config.toml
activation = "swiglu"
routed_scale = 2.0
beta1 = 0.95
beta2 = 0.98
seq_len = 1024
train_tokens = 1266000000
steps = 9659
Below are experts of layer 5 (counted from 0) of a mixture-of-experts language model. Rows are named router (the router's row for the expert), gate (a neuron's input weights, with its number), up (a neuron's input weights, with its number), down (a neuron's output weights, with its number) and show model dimensions 384-511. Each number is 128 + 24 x the weight over its row's rms, rounded and kept within 0 to 255.
Before each expert's rows: a language model's description of what the expert responds to. This comes from a sample of Wikipedia text that the model never trained on.

# expert 2
What it handles: Word-initial and second pieces of split words, mostly prefixes and stems like re, pre, qu, p: Mosquito, disqualified, reelection, Prior.
router [142 162 187  80 128 157 113 118 130  84 191 101 146 139 149 158 117 115 165 132 113 147 143 135 171  96 150 153 103 138 126  99 133 137 115 104 137 121 128 144 111 103 155 108 167 139 110 142 113  95 120 162 157  95 169 160 102 140 160 128 152 136 108 145 124 159 148 140 137 100 108 101 134 151 134 115 130 116  96 117 166  81 151 140  96 149 136 144 135 131 151 124 163  87 139 159 162 162 127 128 117  96 120 117 126 127 100 137 134 114 135 139 123 134 164 113 122 110 120 149 122 126 166 139 158 150 121 109]
gate0 [112 154 162 117 145 105  99 146 115 101 133 102 133 162 153 135  98 134 103 139 170 104 146 122 129 123 127 162  80 163 105 144 130 119  93  94 141 159  99 167 137 101 183 100 143 129 126  95 117 121  79 177 167 141  83 163 143 108 129 109 126 110 145  99 124 119 142 150 116 107 135  89 133 170 177 115 132 108 138  93 139  81 171 146 163 120 189 110 133 121  67 148 116 107 168 141 131  95 117 142 119 134 111  87 141 133 123 103 117  94 154 110 136  90 147 123  90  98 126 164 147 104 169 133 135 121  93 137]
up0 [157 118 113 106 125 128 162 126 137 153  91 126 131 110  91 134 129 147 156  69 160 175  87 119 137 115 129 124 100 141 148 138 147 127 149 129 134 109 171 132 104 135 121 129 109 110 131 126 121 118 154 149 112 107 193 121  98 146 115 108 130 101 166 158 106 118 146 137 147 144 173 143 134 135  69 125  87 152 111  94 161 173 131 149  97 166 110 140 134 124 116  82 128 161 131 122 104 121 135 105 173 112 131 118 105  86 117 157 126 137  85 156  72 135 156 140 134 135 188 124 128 104 119 118 126 152 165  94]
down0 [138 146 145 105  83 104 150 128 131 180 126 156  81 100 152 108 144 129 191 160  87 133  90 144 143 124 125 146 162 117 109 112 170  82 124 157 161 106 137 123 129 141 137 144  77  50 118 145 141 115 140 111 128 155 156 118 129 131 115 108 136 117 144 123 109 158 130 113 154 138 174 133 128 126 101 110 134 128 141 139 123 113 172 150 129  96 155 136  58 124  91 141 162 168 161 116 124 101 112 137 125 122 146 134 125 121 161 146 161 182 131 155 150 160 110 114 103 142 121 156 155 142 140 115 139 131 137  84]
gate1 [165 151 148 116 167 134 134 135 142  85 144  97 103 124 137 135 104  91 179  83 148 124 136 156 158 140 116 140 118 119 111 147 133 114 142  91 118 115 122 167 119 109 129 163 142  93 119 158 120  82 104  97 137 101 127 108 149 147 129 110 169 121 138 148 105  85 122 133 119  82 133 112 141 156 143 131 138  90 138 131 147 164 134 131 131 133 101 117  99 128 124 117 147 118 106 132 123 179 140 186 108  96 117 125 112 148 116 119 147 150 151 109 121 100 103 159 134 128 160  86 121 139 113 165 103 117 111 129]
up1 [156 134 166 156 135 119 109 145 144 145 118 115 130 103 123 123 122 131 120 106 144 130  89 116 106 131  81 165 150 144 134 143 131  98 136 140 130 115 125 124 171 145  94  88 118 164 136 160 108 161 147 111 175 126 117 139 139 162 124 140 126  98 169  94 105 123 118 112 119 134 159  88 137 120 133 112 134 116 115 127 145 136 118 102  95 135 110 140 136 150 123 129  77 136 120  77 125 144 137 142 135 142  95 186 174 149 101 137 110 108 132 128 134 111 146 135 144 116 153 111 143 122 154 161 112 107 120 117]
down1 [130 151 128 178 118 132 113 143 167 130 130 130 162 129 144 106 117  84 119 124 159 111  98 128 147 149 119 133 173 109 163 158 149  86 123 119 110 143  93 135 140 159 139 146  96 140 164 133 123 132  81 103 132 125  87 151 130 131 147 154 170 136 130 150  89 105 131 114 151 136 106 142 137 157 134 133 133  84 115 132 134 105 102 110 171 158 114 121 111  99 119 121 131 112 138 152 103 133 121 123 117 140 139 132 162 157 151 136  97 123 142 151 130 138 108  71 124 110 196 153 103 118 123 124 115 135 117 130]
gate2 [115 121 141 137 119 102 115 129 136 144 149 126 111 148 102 109 132 143 132 162 111  99 125 129 144 109  99 132 132 133 105  75 121 156  94  91 120 140 130 146 111 123 154  74 154  95 132 103 116  97 123  96 114 136 143 179  99 131 119  97 141 165 147 140 114 170 114 145 103 135  99 150  90 137 167 183 131 118 140 172 132 150 152  99 108 132 121 153 122 147 120 164 118  83 108 138 103  95 136  95  96 146 115 188 147 153 131 113 151 130 154 138 131 101 159 144 114 130  90 148 110 157 162 145 125 133  98 133]
up2 [137  99 171 142 118 139 142 143 160  88 135 165 150 102 204  98 115 146 163 103 149  93 135 132 117 116 130 131 127 130 155 103 118 104 140  93 159 116  85 117 169 112 118 160 122 122 161 100 112 150 106 101 120 124  98 128 159 123 121 113 141 135 129 117  83 126  80 105 112 152 142 136 157 153 132 112  95 177 113  73 127 125 131 124 115 132 121 124 130 118 121 104 134  94 102 130 144 121  84 101 139 138 131 122 116  88 103 119  79 141  74 111 153 121  84  92 100  85 130 146  87 145 101 117 131 103  82 163]
down2 [126 112 141 127 134 127 151 133  90 135 153  85 117 136 146 136 153 130 135 113 119 126 112 156 138 108 129 130 110 129 142 126  99 127 156 117 129  98 142 122 121  94 152 139 107 146 112 113 144 162 124  98 101 110 139 141 130 155 115 118 163 114 143 155 102 122 106 152 186 123 135 136 125 113  86 115 129 151 114 139 161 133  89 120 128 175  98 141  95 112 155 124 134 126  83 144 118 124 152 139  51 140 142  55 132 117 113 134 156 116  91 127  93 146 166 159 149  87 120 120 163 174 121 149 145 100 133 117]